config = dict(
    d_model=384,
    n_experts=24,
    routed_scale=1.0,
    init_std_router=0.00804,
    vocab_size=32768,
    norm='rmsnorm',
    lr=0.00326,
    steps=7886,
    dataset='wikipedia_en',
)
Below are experts of layer 15 (counted from 0) of a mixture-of-experts language model. Rows are named router (the router's row for the expert), down (a neuron's output weights, with its number) and show model dimensions 192-287. Each number is 500 + 50 x the weight over its row's rms, rounded and kept within 0 to 999. Numbers have three digits each.
After each expert's rows: a language model's description of what the expert responds to. This comes from a sample of Wikipedia text that the model never trained on.

# expert 1
router:468513471477511559477542355527496503423586506402414485559551448602522481444512482475527552503441501445512460483535522440442507510460503468443584461619534592523495490512467491439526494487555544542529547522443490511482494478501526611557487585477543494477528489479502538412516573489546509491
down0:440520571472535498518490540540472502528563507608499592486510557488521523567378402554596461389468453511525483425485368579491438526521507514520427508537471472473544507495526530425536510570459388433514542534500490447562497587510490535496501487459405532578533504610514522439531506402546554465
down1:495476504515391468522544552453462461525488543493519442577553500497533476601549543499515509471406474528533524430480476472459452494499580564526526526508472438449532497483559550520513556416489458536397561470500562527466525493509514508535422432496513466515529553496561498489397408438342574523
down2:490458518410438526448586510504467416602535538482527357585539472578511571477439428424436449546512520460502441433547507455508473469460467536525549513519517499572424579438501710530441449544530526516477588444458540445556466535523440390509517410522489506471485444517444526460407441495584445493
down3:571477530558473488522472505458504516493486508448445433490488441426586511449484452418470514507563501424444546531555572495517514494614492467360513473376442578407565491555403541556390447471559481488526443443549423592542577469534521452539433554435559535389451526583588534487484530488571540483
down4:548429532534579464506503526431525476504459484519605503563506409487541459541470509491654401551538463500500663540432578489583605448523473445512496446408483475548500408499406485593519531496507467582508491543570419524546523433512508479503526550546477504491500446525535472600546545438453480551
down5:493495486463470484515501533414445551474490346472513536495449419574457467569454514492455506553557461535495465452559542514531459438527479432506470486505500476578522517476534464449564623543466491486472523479392421501560578574502541556537524531505478455520466512457457540457526488453563612535
down6:466546525457432454500495544449470485610580422489554523497446558553592549478487515490569514506504506532575459471578467527486600560496528542448430552509458563487408492508462554510483582613508479477519535469446511502557555538495547449461405538466516541585507500511439547474530486343550551523
down7:463504518466450436536451474583443443463544559387528436495497438529472450484480486507436447509471499464513469441484500443515567552471544473539491463450481577440508466536562488465493414564465450540480489573500481520421526619437525592495537508509440463497440502474373528483465522556527541551
down8:466615455385561463520542442519493453502484524380506535569491443478511562441569518565523558490447448465430507442505512462511541425532534568493450572570553557482574454484489454430576500514483478559420463486548502546499514510506492463531480534460496442475415497549445447551423545479507528500
down9:508420471521530518404486450577622489443470411502437418481548506476474542509512433509563513579465522500479500493526520530561461450538516344531500422487506530536488429517414555469552415403477483499454447500517537470313507477533530523438504532477528521445466520480547470490511467523546537560
down10:527499541492576503502491542447516509450515530522515453486436564498506522512527535475427466472546432573526554440472417422440495550597427501477567631499487514413445541441441478508471526469488553499582521556456503456584530558540532494555527493507560455477520461504474516510577514528483461452
down11:485456469557489559427524564540555543525506531500500506533560624549545506459419571497489500428526453500540519490511538548545587576447520537399479462502522512459478459543475531535473535529425423458482523507471441600397492570509518408410477506476492396570473544440460386518472580520549467507
down12:494458519514506533489532464559530555593514428468509480613459605480467507405468468477487484454378484472510481464508456492526561542549547488520523539421568522531588592428535429501525436446479587553489505456515497515422584499520488513507523541398441456546491523438463472528534507473509484574
down13:556450537516473533452477511522391489548487515476499393505462512532423489497578504499547427512529472542486586434558425526543408458473525375507580524494430482456478501554545491519485486481492548438560402480423507408542433449437505568564529495535478511518404568543455438499563494551468580544
down14:465515493555448617537433484535481431563525570498411561486571564599471535451496491534488503510566470435445582512492536522505470507502502487558557579471559497565516444550532535643495547562490460509477490584522483482522444570511505571526530504436509455508635484446493552400564401565532534522
down15:504533496514529561526554489503533468540528459469544505444538497535585486455423491489548560502484538604456487436391580582471473505583562410520422471493369595578466512492478483558459538530483615461497530505488366410499507477559516515473523488496510557535486471509506547498480482463557446507
down16:507474519490556474399498540510497455499468422571517565454525532502460512564408608561511499504546491482468536501460463560521505572480531432474485556499474517540478450578416569411458515448546499511550511489506470519548421530553466540496632524442415470456502406596502485507517441509402448511
down17:541515549503504563503506643567571509523415619522442546501473466607466520546572523510461584521345416429429503486558526468517482476483483519500545450536494539464490551392551523545552510549480574438543476503564474466618472455495460497543453638556541502356489466529546508457529450543483556546
down18:553510516620460465511475545497606624562399529460490467520433532590510460478459579479462490447424528497451452470513467502455576538594435504518449519458407450506428498466463486538415464437516527498442477582528569528569522512548445541488403447495422483531592551536519475513563451591538571445
down19:472556537480483516527567480508500479528482542477461526594483553490527488608527534419598504574593569494508589557481498487555488456550481521532415561497540571447454536532480528535541474524459536534584364486520408436504462558480535469504541487436512601585529569503582550552432528465524463441
down20:542464493529501449550607481377463566526429490498545470477471541579496516490501464467451504525413543508421500487523488459492567589470512410602505446486529522536523480443427518521510554498424475473491529470513611487393472496567498538579373498489392510522567525443434498606438537532562465512
down21:538452518430503464458525373498491453547453440420592571455384439507434560505471436562445543561516453474519442513443429541553525429456498346413537537446525481440469505504442453484547510423400617428534421465585487440414454440531508471516397571457477463477456439493545546636439522566471480503
It responds to: Sentence-ending periods, paragraph breaks, quotes and clause-linking words like had, has, would, but, because, After in narrative prose.

# expert 23
router:503448549491523502425462506478463531442528511520585555533448596532521412574490568411457579449483464545459552477608488507506523515504474434437478493455509428436575541480552485503426580519487426515561561444525541506552492524472485528546489450532419428566499539471444589532489482505452492465
down0:497544453457492596553573398483542514514499423553442485485520485471493529513527524483505517483427555524488513503563475585503481606511503371494536510531491490489485525461517500493454413449504483423549547450592533548491481508467514445527518457534423470574522526561534526482514426471507499521
down1:572449581513566529479482613534504476464516448593510373549537486520496549556511527487506535442421465481444523581427486453575460515579578485556462540492497421406448482426524517511572512592543522555532496484496522560452504504477543532520475365463544586416496547496512428598468519546555520442
down2:477466383527488542545561446529501435555519486521468503537485453519539443533546531544462452462489471508458464509492520419504498450529444455513432495418581571608564665483547554570550458532567505422579525488476528565472513506428527537467480463475507482506483460467515454530432510472601546510
down3:469439468482541496529540429472421457447461465463503621473431484468477603525508484547480535493489460442510464483564452578433412554471490299469557551504535457409508517547572542468439548388445549492542572422515536532458448459522513468527470491483511515448563504452534565563534485484413426545
down4:526478500400559369495542388432580482459494392543493441568510431584487411486536559478486602535492478569554517503490511478522463443472413571578459532497530522488437555495508458473531518525480565509606517465504475467567543537464508505531358497532514478487549519575447486468512503419485542619
down5:550549490543515509531482545570470501464582527584439531615522525442499536534591589560571513507501437445512430530535500464486467516522534660533446477597556545454443450546552540513530542492478520499401449540539411485570458487429463514511525535580473507432584483540515417532540528497468590471
down6:508595511488475536576546477473542463517476502466487446465561449641507487384605558503492473477526486610482468441566377501539394574497484403438514492502529495506582519445507554571470516528489448579474537588501430548541489489453504494559479462553356501516484524457542438594532463500519429466
down7:534425482508464521529435358462528503517523588473496509567529545439503515535458586467512579547555520453517523535477506477483497445456520505439559443577511479516537452504569517556428449532472523452605439523457577489523472424461524478476413488508551488523501509494437530533527500532514548466
down8:507535534537528551592422472486573462481521445479440439510522505572461535414507535471513509619417432534581509589384475523553476529464489349405492537442547494495468624508445515533502540525473504556517445504465523453469559474420376523415548480561535534496528593532441486546570426489454456523
down9:479449506435501568538403596471503597630429513534530520510463485442551515515540459576516503453553522497609522515481485439482525550469421498502568472485612490538476509501538572455463527440506489474517454455480494472492485541471532477523495512561442480588474392517623568541523554479502409532
down10:492455566471520426533480579459415497545473465490439513477558524531489503441444488526507481465495455484654468573431499471340456530452561470545512434439650500408482470505465534601486527477493495509443516434465405461488473475477528503547486607412550589408525387462471504495523493594413506460
down11:573482535546477491467508487498460586513487579519531508570468492548504571515486497500556521511531528435515655463478555502491447386482400495500451424518481510531605507477601466517475495483422417487492387547566443490534477540510454494583502461493449488485549552434485583438515480491575613500
down12:455497532463482409440606472546603540545564456442560542374431579419495531466467341443553548412583476555493392436488515552515440534522482502485562554493491465491517502521469440488489502605462602504582539599468569494400533449374486524610536470464504444466455477507473534466478531586565515551
down13:507500491522569431500568492466563580512493495522565570546483522513508529528474522521653424496547461543477500520531454525460551504543460471455433484374436535442475483510442533495614460419536457424544532528597527518459510491513485532454528494516450426542550532428456537470487466511470536438
down14:553512568531527517485511448475426503486515505614511493464496465426528524464452578432480491504493440484490503512478483463537443548537432530511443524480444522562500539486498433495554471453496494439508448457422489508704484469460454533489398445499477543493522442588545405479508529456510598486
down15:513516496465423479415505584503510540492508517539616588488521461507569501400480448515455482537539495446547538562447391479513507474458491474511400419548554432590558458520541539520570513569554525619497463500414428410489482487538533555420500497575455471534543492507497450510524543501503501497
down16:453568521432531582472589444509511483467584492460437535524510489443451437538472478546541428495420520464492455505469509535499502503560518577503519488502550655531524484525567462492479670444440515547554516426410462451492495450636477469473452494505397503500430476546528510499454429451453482554
down17:574433586512496494502585439504477575510512484547486442536495461479571584535522487477482534492472584484501571422506539434555448407479403528556512483492524535528473439443481544548481496518496550475566453515511488447481578476516469521561521432549525544529611488532519527480587511472628460472
down18:423529471600512496500454471483341432443550513429472471444463494495517435498499534525410476393582516501502514483433508570497482336406573400492595552501411438540531418501541483499506483498490469513483526473545434508451439492510453462476478558500455487578413587484573493537451471575482517492
down19:452416492451479401609515476548506589518536496476502578543480437431524493470397541543495537593445548533560636480483474508560553532492436505440585471570499432560521482533428549522543459409507513513485462520515494445488551561502433530507551469485470454478414397609436496517475528515478457497
down20:577446507399522576503491475500432475452490506488558536538528495542493471530533484486481477483458427539449523532497433532513469465534422405481529452494398466529471463518514484552486531510443553551489549472457507427689487575478452546416477457491508501423400498483560483519597484502535542519
down21:522470478605536527449555565455452551520569545485553440525518555556516542473524531498499511522449497419523468552553459527573441534476495389568569536480486454475457527516551533453523571499452510466480409471464565442489476556556437591542457478526492459563499452532469584507567472506492396491
It responds to: Mid-sentence function words and verbs linking phrases, such as to, of, and, for, using, without, provide, in explanatory prose.

# expert 14
router:481569471458552532563573605490549556548604477489393469511448609513565421480468436598578552470531504512514517443417476494450544548525466496595477521435579454506572401481607593496404594515539539553557538481550497505419495442486493525472536433463476503487472556468603513496390506478512622445
down0:623455481463378472453551490401566538487463472486567382514482484522508537473576512469476538435420520514567445457527491538496526530583620461577450544426468514526479428437618469457475473528618460445512499483584611397412452543468513485454550568505377517470571515484474495457541498509438554586
down1:501433547487490556426547534441522514551493416379465501543459494452448553552504500437536503422540544498491524422547577441509547487441448460519382524529611393478601413470523410526397507555598546480527453490554515455477421510518444564483544532543526550484501449528512448513498500522459432463
down2:471507562503455508469508518495589528532486539663480545525526537523604550543493505504505507514466596517514439497482417493398472408473559595458495479490558608510528488474554482616560496432529423424508449482570515457531544522516479498502433485493518519552548521475495465538504524424472487615
down3:467504584547385627641409587480533557431435523468555597564514488534449534465488451507476441454453477586505533496529480380447497539462472490519502506462499490470537441595538540508493465460487468499496550436459451586582467537495590491572453463560596448465544428515470546500517507512454534566
down4:480413458529554427562493502462454508493535589506467446508524451499478521561462511509405467499536579542441492521520649490503477523501557508576577439484492415590461494556452587389443556516469460451427533525444407508484469518482432439528538503416474536554440513446573548459491576529488528472
down5:411529517538450486474511472406426576443481455480524567452556458571507460494531589483527476506478457506551470501521552514528496468526566487526486556449529411464450476461545494424408474413433481542440515512499499438371506568602448566442452479545481476492644505440505452518392523568540537473
down6:506547495479563526472646557562464480548510546480496544479458470531542460443472517485487475545393424509502577562454536598542490528476544396463532471395572471509521516493513540480516484503488393496506511556488564541514498501417498570582467460529521481562449543447475580484523450410535456562
down7:540515542455611508485458565533534486606502437539589503494448451527570446506373462654595488547449504518479474473514480444590539522458507356484484470538449529490531510517419519509488543518506570483533476506476539518504425406458470523499492574538471433527590534488516599485474509485520462466
down8:489650482479458547618475457481465479534527579520439517523551557476541468505439515573477540465584401481560478482481629416521521554516452429557537559556579484442540548475443581534548606545553542538476444518519531485476459485548461534389532447554504435501520476489478579518430534541446549435
down9:448535487460499468575515517541442530480467488539507412505461477533458527550544507430443449484454497489491503511459519521560540579491383503534475434394477587533528452434482498552444472531532445482598476578534439593519406516447462524442566514444421451507419513529528497496428468420522566485
down10:425481444467484498505527539599558549437515480474549523520515510482523514451562509461454492556528604523364612471444445512477536459452524439498494500533510507472436506519507537561513471448411436498499539497560425466472437516480642462468435467534499474431500483484563521428561485491458472531
down11:452607533535512473623579521536429515650518493544555452434488495506449456534484532576434500462541514523466500544510519585471516539478411525503401519489463495534486554457575524476454413524539542383424532477474444500600589512556518546521586618459457587542469503549503430449501539543524479599
down12:521400541464442446555500498502569489491511577524448455489489497513492508488481320491443514477483517437504524526553464569451534451503535392536553524519492526462444560539512536561524509460540520549587505509461394425460590521484528493538467648466567564444445516466435551523527536357509550489
down13:522509517523564493552448520427445417564491531441567405406543479506477524423436439473540527509503619447464519484443464495583549432551487531509501424584517538408503479450457496413597488478433531477553489551551555462514463441464508437440519513492481472410539495453476494490529532455598576470
down14:444502521489519464512511573483501504454428449627466422506510555486545489485531425506551490530540519547484435480519463530496562524471470642475525505472534449475454447590563515541483558450497571565457590534494533452474416497419497506518537470464441490589536499452499426619524415489460460386
down15:501537507454496519510483514489509440428429532509490465398492525537522593531533469518531533385617452625513450468458488434482556463480541476485513574573540438578558518454506446471527518507554384477482519549524394508425430445412496503532507487455458519524532544545518392381496577595530496462
down16:547574516554425505487555456490555598410487519492470489452489631507506473456508533545488470503479384516580451453509522456521494595546524497391550489466514544536464488611542525478468557555467425441489554444557457522555520428541440486493428511423501510527492443480452437503457500508527452557
down17:484502484519469461444490547457595494484429496506546534438509458532535542487468479554503569554524493477417563448464485482496534476442550492550491577508460429451437482453450536538457407459452481481521477508425584534452531515488484505460370595456602473445553520423473482515529455527509395414
down18:479596438560393563554437497453488500398513422522418416499484481589554505455557543466536454577467520484474597497554557420532485426525443444482421491479426405432477584603485473485475504541448483535535482524403471439515487483531533552470530494469304550483368525460527445504497460405603528572
down19:512403501573482514546500514517602440481513540533515524399517521465534510426462510465534431495549433456454480545471679561516497448558518528493451428484408548429489393491437499497449516456566580489545495459510491480514484483595544485604555483477534529551476467555444505410431489636459512481
down20:455470499541522530474518497540522462483514555526438431469541454352426580408452400519550429544590483558587506486540479548499566493428405471544507529500466510540478488474607499511483461533430456429482542491447472538514588553526485489438513552515464509419541525505504512495504475528532508537
down21:536475483500521440462459500524487558426503564502378526538467531469580435474565499459556442523616512481536510470444511469480484441465562476470532554399453483599590477513514565559453495536448561536555462465491482498462475478498592562461565471525559552514557420499530596512517452593492429542
It responds to: Percent signs and numeric cells in statistics tables and census prose, such as 9.4%, vote counts, sq, km, Goals.

# expert 17
router:469429440522558512510544483454375557583454454534520519465553542494504541506523482496531570446455554416416520486461555569493519450529525446565544583486570512512519491539443502547612523558515493577588581518447506561512451457500463451423558451484481392417474536468431475453492493557536574433
down0:509461485433616504561515641540674591560489404551566489559460540506483550498531497533535519420562488407464566504542563467539529581491480491519441488454613457572481528454488522544542570511463564506408492447528532563509480462481511501484477543507493485468573481478477534411472567436492516509
down1:423467570503411606546503484452501463503478485597463496465599463415494572471629473429474449483449454456573490477573568579544456522504495506521510517581522531579475470562478402482467519447500553472495469489536527470482594440583611563470549486439487461530485447420520458497464535519533422480
down2:521489446465533455433470518454472528517580618519569475576505468492582454506432534531571455479522485481492465540465434482579575538525474436461501493462509455450450535478480481462522622559584493425425414507517459452508564492550543367606469497602442546438472465490453501601421468392491542485
down3:500497453474537492469576577585548534535456464514572525412488526484505478514474448586546519484487459438495551416445486564462477523553573535520404417509442508500609457545524416507497498556361466597540627462431484490480501466480658504500547497526509406512538444393468593409492403461512422482
down4:452449566444500525436414544444461499487474528607511452571580479507487502559536551366447509569474442505542465436514521504483491475526501444465528530446546511406435468469488504483525399431533475536512503441464623494476620527559545381481442544434422572521557509511525551511504517548517571534
down5:554516488560496532543440541542558491432493578594521572423640519448588488597479568546397570484488488547499463503464648421417444569527446483464472532552453491535441474518592537510419412523502485563495483457423466466485460511535486512420496487553529470474572499511479511441497584388487568493
down6:479559470568557486504562492603483559565480535441454575489544490549518526565595505522495534557501547468519512519476440509433573482562507471392494540544413456447516635433541482482514530574580554525508395519498621532423567425509490564557464568459525525569511484558537494642548533493489391501
down7:461481391567433602408600551446548482521496454468473637442442442485576486440515513578466490550523484551536404536548497540444515548441493489486530435476508588561474506434464473457571638506421518521471520502448461607497506511546513502497454506586489542642549477438442510496523480513449555443
down8:532507470484530560440455452578451523565466534518615473486565475535558543523447560489473487509436487528550486413499449463543507483539470499497466539469515526471616539440582389546487482504532447486602549492515426548441447547559540473393525509492514533431528511543492534514576459518538439422
down9:450526467527517500569439497591533542562594511517486504414432414566508495561412498544465517485536592427471597613508530572516522546443508417464464541506434534484475520511461395479459546498503535466542529509476534499458505500559421554497445522505520468541555558487466455408519497524477405517
down10:508464456525405533452562450512444408484472538497479533407436504474469394459478492463495487558522484566522531497497503460436441448524494448449606477568474474497539473459416593389423480502446468461542555536535438430491432506482511517455478474515539477494458517470538485533479489491400500379
down11:510576467469560524441529547497523492472494569533397573510439512450464548523506529501590569483507461550507522459676444513515618533495492526557514432493549468549488574530499551569520560480524526589593535579553404438461452543501436530477526411574513540561409449479501481437462475513420449514
down12:437600441407491431434503482519540453520483496507548521456500502513457476482607534557574489479576502462533508453442564505525505521519526515479511572572405553532532480463508504500484469577579543471476571459578450552474587516502473580482486504509627546548478477433430495460511479485544516526
down13:469554489422580609583533541453532485569439443504457540451511525615434577419476502500493470473539475545556506419522491381611459427540527446512450476492494528551434506498527487539521531527477512542513492549462485541461535585566493411475478542517505515520495566446522542464431472599560471510
down14:583469517494527473524527460499525440478465487519550589531413471550479467524516497521556516527506497524574469536491479530452475522477452585458563436478519532529379528395490543498496488523467536453577498425516493483499484495433457528493505474512538519532521432590562542495502582504479507553
down15:525431472470485449408540517541549524431437421433517540602580415430554527540483522583550504439559477547456417526574549373467561576507519478513514522539526416520498511526494574516526510479506511559432503508573513418406462453512473440398517591511456576511519497527472489547548556510449479610
down16:456526529548493489525516470554540555457484410498527505489567545532493494500562524394617564531512409531506480499497512534482467498459476475408520491533555608511485413456500454524421422514537532471491474490539531466535511432516482489527487558536522457503504533423408496526495590590623465463
down17:534453632495560555507398528459506520468386585544497492537426518481493451474522529488519468570552542550494547529465544506387466522522437564558471461509513445505519497532470593525503548505519464459521507526539495561504475564489455569466445561504578471578509556429566530487468488511421505461
down18:472429547532536563505547505489540516516402467501484488465503427496535553546498458543645542569618550466520467449506479504430531533454537444544484510487436416500500560494440585478459439439497446592571563430496562645540539553499576435477464501538472498428474561446533543389488593479577575479
down19:556588598440526562454466572471465526424481539533509499493456518501371456531596479574500518468521493567534434482476502516477532459488454495464510504438496477532515524545529635486463502405502498518555457486484393473500545418576526369473513477387528562579407487485370432547510552462512438486
down20:511464505537517454465513491453547448462542510617550518542462465589514421425456570385600515505521469487605483555522450491523477517526384510479515529560591450606464567446485564526629557489546466529492558484459569473478491548484400493541477527454510502493486549486490533472520479539491504506
down21:520480550461512481532492359378487472497444531566536485590448555460568503529569383449514399482475506554465537503478593578469412471526536471581578438499555507513550528543501550505584503516549504547473491551449428413566506548536454561469405404454578444541422489408531565455502499554420444451
It responds to: Pipe cells, line breaks and heading markers in table header rows and section titles, such as Votes, Apps, Goals, ==, |---|.

# expert 0
router:540489470500526487547484484460475453499518546403456454446433461485389500396515469528458479529536478552461539568456574573488479472535427519489482505458526568508469492447463418526487501510453558457427512436515483486493518528544553476506547437430532472530479521483421469523604457481477620448
down0:664540437469471505561570468506422489429527579490508460433530435501450430522531585528361458460479528452562486508608425539515536456574392580477460501488563463470447438533511543493493585533509492465524528546467455482597506512539510411482566554556563464435489506526557551518536498536483456541
down1:512496433487552500493549572444557480450536553419538442475577490489510485508390439410507417560463489519444507510414550541546505507497517523587491531534426566460478487444510487497473475473498595427456518504461418445544601468502490541462549496517496478510439539460508476479528465490465471524
down2:522484483545423536537490468486464533396525454483513470441570485422484490547463422473537446516538519546579477616521547503464551505429588420554556480547459456517507473404486569596493507519509394461557481471609559501498593472494548501574463468562539479481490523413532406441610427464487407443
down3:512547479512455361495483484411447563506484432437488514524461516502478441493629545503510488505543463542537526521558450518504502496520498479552512492439465559476503508510589495438506507463504506496510549564540472394484537526484389520465397501551541564532574501550526488537524464540565508539
down4:488489476457498468466537497641476577477561444473577406407441520557521524568443452483562495539447494521492435518505523547557474518449503459478482481536454488507477496426478573425548412457495502555461480420514442483555414493502441514466441468553563539442444455507464589521577453446442505536
down5:574517547502534545541503518460535495477435514399558499518520491552494472537483474481491488488416566529520500565316506496504453393523460483518525490611450548526484505412507476582448451577529534536502540455488472389564447486480418599396536565531420509550494580596476526521527624531528598511
down6:468596501410483505451437444526532422522451496517484496491531450490498524555471442484503503538544653438550428500460483491485542454530431401433530544528426443542524484474517511535524435509516504542482500526492435520589521438521426470480442496572491438460530555413472496501487459508447561540
down7:542579540425553526558564570500484509526448537445513563559569492526492542442499479435445492545529463502518536487493477473445581552413444630535526520404521501489524516499554501443511523566408477636585532397532462503538527548503415478470569558563558538471538512420488583466497473534444503392
down8:598498595448503547601493501463505549549500455478484564508488472455505552558461457460484460528435528473449588476528529539578534501583420530458493475444515492448464491502458459471482475486505471512437507481578562535533540557540570449568442561539500407482559520492409544522442466563527513597
down9:481549443570419529461485566557561443453410428445424448521461527576557517445484420477461455530540539554468584507483543382475477407456639520449503539498454518436466434506558468561513534545494448585518438552498471518527557569483516524539569477469479560484511502479475549527523520537504485559
down10:465485532518470568571539397413523426563511424505468546516525573571385535441526511589552496536558370460513504477476482501525531533493507480518526435444377448443451443579443512444461564533443433446484472493499543593494412405426549482362472532479536550509497465596539513550421429477502524477
down11:474475476426478578487515474423518523541485429532510480570544528490495486490497461550534510519434459580440479517533554575565514491461536478547487551443560422492524516505477524536465454497489552501465596554568448593507622528402471476504464412425475427528471526506532518567483547576525437437
down12:481474434495470519444522534511513545428475606494524440396540426480478522515450581451491561495533452448446595416458390499514486318575558476487521562465589436538508491497512498511494424477494558556473518478556502524441531494485640634483507455459544441482469433357471506452531440452449472490
down13:367463516504534482524527464500579435496497563577609470489529503458576474555470516515469557468539451498458454564518524531494446478472510413482548485450515429391487506471373545428550585522451519536542438493411396467459484480512496381450500470494583435490390524427510511526438577513523502455
down14:490448453543411554523452455504543507487548489440421497567472464539469491538473457516449537500504470484513503476373464571475461501512498455513488479559423420514483531389413622513604511523510512411626574502404565519581510467414416512470530433468439519523499512468573514474448609523476490481
down15:540592546450441418475534465558493463542501469542473467447480432463482491495537505501527580536531602473506588493386490513539472524498371523505458471544575483522411457509471473507483474435518470376538524558464397468537538544431520449559505478519536626488392493499500459493470496532536566533
down16:465508517438512594467507452479540416513518495442542541521516454472462405468533477566575558557448520552472452554479510456487463608495506484491500456448515462487485517527601564479543522445492454467500454592520528511543521568518512421571516492485492541448484470502513457563525598441412520480
down17:505469558488463560532549493532560552519500525500544569579407525541506485447524491520471490369511482484525513480506557487487423452470577544543505473511470524464548560468452463563468553500482481470426430452464410484533465575509525566493385432478451492503469470531475520500552500548402429476
down18:489519539501498461612497475518511482509447569376539486504560605515463587442505604488559522583534468475520451506573443498445545442477524545454564480464494568472472526554504416508491471619484409516478584468447523545492586628513478499528586535460518569465460493511487546501520472537464550463
down19:529546451432449517398532450501406464435579484514591540511527518566420560398492533542533477467517405500551434474464547508508457471501479508545479534414510546572600475518545383590496556543528556431543554551557433493496454533528487515387456578540591498414495543532466417451502475504571471541
down20:478526450445504564593500599459557569557491562415456418511456517521476542510534382491487562444434545535465511443528522497490439514529330569508540424470524554618496465435428467450477508434422503511511563528552560486556499524591485540484573540433522444506553555379447459490558498513539477532
down21:431540479401559462529560469466521440469495500574508468525418501464478507442483451529556436516449368565525517493384471574557467463541484493510548523510536499550482481565502493501525506503493573519536466482497527527515373425473523560421476501421454470499491432513518435428521458517489481497
It responds to: Line breaks and pipe separators ending table rows and match reports, plus heading markers and date starts like "on 2 November".

# expert 16
router:603547608584493480442526526599424513447508502475486459444525574506450472472398465437560514475449497484563480477462447511561506485548525508523539480476446572558466436476528524473548519588569481464293529562552513470578460526438549447485465479481526535425591426509539529418510472529436521431
down0:566424562463507495465566491485506513523486549404573446447505480504483532545484493554497535545503548506501579513510426546527556504521435498587540510538514467467511477485539526497462472536492509428559485464515553517691512548573454507452495587572580495407567534496440481515469537551533437546
down1:487461507599504483541419454420492503529553460537484578450458602497441463464520512552580602579454540479455545445447565494608493584592489540446502582432530515600448489447487530428561502565534545508503494442474534478519534488564490555545458409510495522605466537500575500566520501440506522483
down2:624500508580442574520576541571632570522541486486521530465497561532482435416494576479489497532477396424499479591634454504600487400565471503506484477520495442501437528419508494424472488520522476486471423516574445533533463416457457492464434537435470394505466483427524616560531530447553555485
down3:472464419506597532533437565476492505439589392543473524469473408483473492559489565511518588510445426509524539578499474635470525465492451518505467481516396599462456533487494488523619479510559573462470470542437525543516543646447499460537589424526443445461500512431477509510439517436516587510
down4:518502444507399485478554480485465492512500544602625552465521449503513485532526438398512511504628527521522487523567529379465595404538468478545455453486506484567541584453495432414486499524452388438475508502525499510535417465526420532436519458455571528456513500441501473550500513547439469578
down5:602500562542500422533449617585545560489553512566508494533558456514511504527566544599478501487521549524491528452494510501436446478564509506439483500519449513514486474538599436521526493360455489504582648568561473491523475453508505534536459487499512533518560473474522550460533469600559529465
down6:559516512497524550548576553399536484586598499456494552564479490414560503535471459559518492556513481534494515523494392500430484525531525531531545448404408552404542399416436504544523539448500535575512525410585438572465506565479524496522504489400425435469517521519562467470490428484495505445
down7:529605431498434429460566529469494415472483486385533546552577437494557529531463556534519469613519461438466562516507526633489512504513509449514489405527575477484459526499535612438497522547547501606476399489522510486584486494505505439553510405503514523449378491536528610473408433500474547423
down8:508454540477521592473497449445484521420471487502477496490568544513501515507408489464539510480489509559541521503503488580533526424470474409533511507446562532528534469544494490440463459514597517451478489576507582396608487423550475426462576516507468580480532419477550501430434450578490554525
down9:476496388471528526535515478604492516488488501378555463449441515499558558479542554522453504555429568459579575419462520483552466591481472437501497478562612489488503468528515480523460526503412513474486534547455465475531543497446493529545467492412555518438447523590602453482568463441541441469
down10:534542509466490482485488450430540542496574481527501453470460439464426472607455474476561567425497582513614473443540526567485630505502404494547574523594457475432448431556492435495472555500449560500524397497546454523505497432548487444522520478383556540536487559530575651576478529484505496481
down11:507530555510358511510478580464537453500486560511481504492499450561552453514477454563508499500442465490468451502494515532523489543485468476500463484502587530431486541475505637467465295511525543537514547431449472467585526464443436491468475550487471418441535500553437390547512444537470481497
down12:459601466458557478455501374473497503498464443453520557390598509505544487565608567587442518522554398560505480452449514417500475514427541580530457521520518496532528451539571461427513568626499504539511484547400488416436482498444496522503510546502491518377531514520503572549484495542466544540
down13:469459509526532416526465516479478531544474473548488514510452414401531463434430440540588456561515494532611585436530466497468530427419552603525413479412476494506461559482485457499440385499438473556516574510426508471468564535560424553451540459422555463539445446439555478464469425533487495487
down14:425487437524458525471557461483494547564523472380513493508502464511497523474506481511479572430529509596512520557470604541474478484583652565512533598514479488459479461441518419426524429484480525487559538462523494535460512438467489460552518398494523492490491516437440505504529504586496484563
down15:477530429540574532478542532552575498534474504549509468460463526437503456544489512456464484459556502591456508544461539558537551481535472513501408565453529456528519434456403547464450532560518559531487520557475511468603463456563545518455460471490516601547485497464498524543491562437494551472
down16:503537578556437536503480495512432525527516517588532611520487464568452491462552578470576513527434534371530518529510459582459566522480471472425507384552581530411519530490481481577480493546529523508471621596545466425387558477509472478449532507515426521508493565442519459438538496498553455516
down17:502532463445423508443434539594479504571480474483550472581479541510538460440413474465433516517525436459575522478466471494429607504482531419549495473578488528528500601489515523415486543535462431542496459477406507408533470524533522456404484490433460486566498517476496460523454457481458424453
down18:513455466499490457517492533469514530550554487475505544566536436467469473418598565460565531502470537563521527527453563517460526482385434442518522411563453479479494555514465534474509445598470428540511520523408454547531373385419428465446397547549457458449488466475484464552497584498555563408
down19:535518405487458487483464528525555451477565484512456485541519471542484451497373466387521516507501482461512471470533495543465507592575490644511515444544502523471539584536459528500551506544521449507531523530574468480455550460505521565443525479453448507498529537568504578521554409429503493569
down20:537435467421474511495458533483497402437512401613505531544601503522451491517474482515497509521468560430524508579466510474551504393527526401450449481471456408463458509494604549515590445487437418470509511501485488550534526534559546579519492499459401544477553500499438484518513546498403549576
down21:478474507496529502501482504442479455471507559478474506414480488477515485471467504518459512470476472582532528497443547426444446459493520541489521475493487398466458542541471457457481502484499506462462478450510528457659465548487512514496518597468538540572527452524499509491597418542483456550
It responds to: Verbs is, was, were, be and been after a subject or "It", especially in species descriptions like "It is endemic to".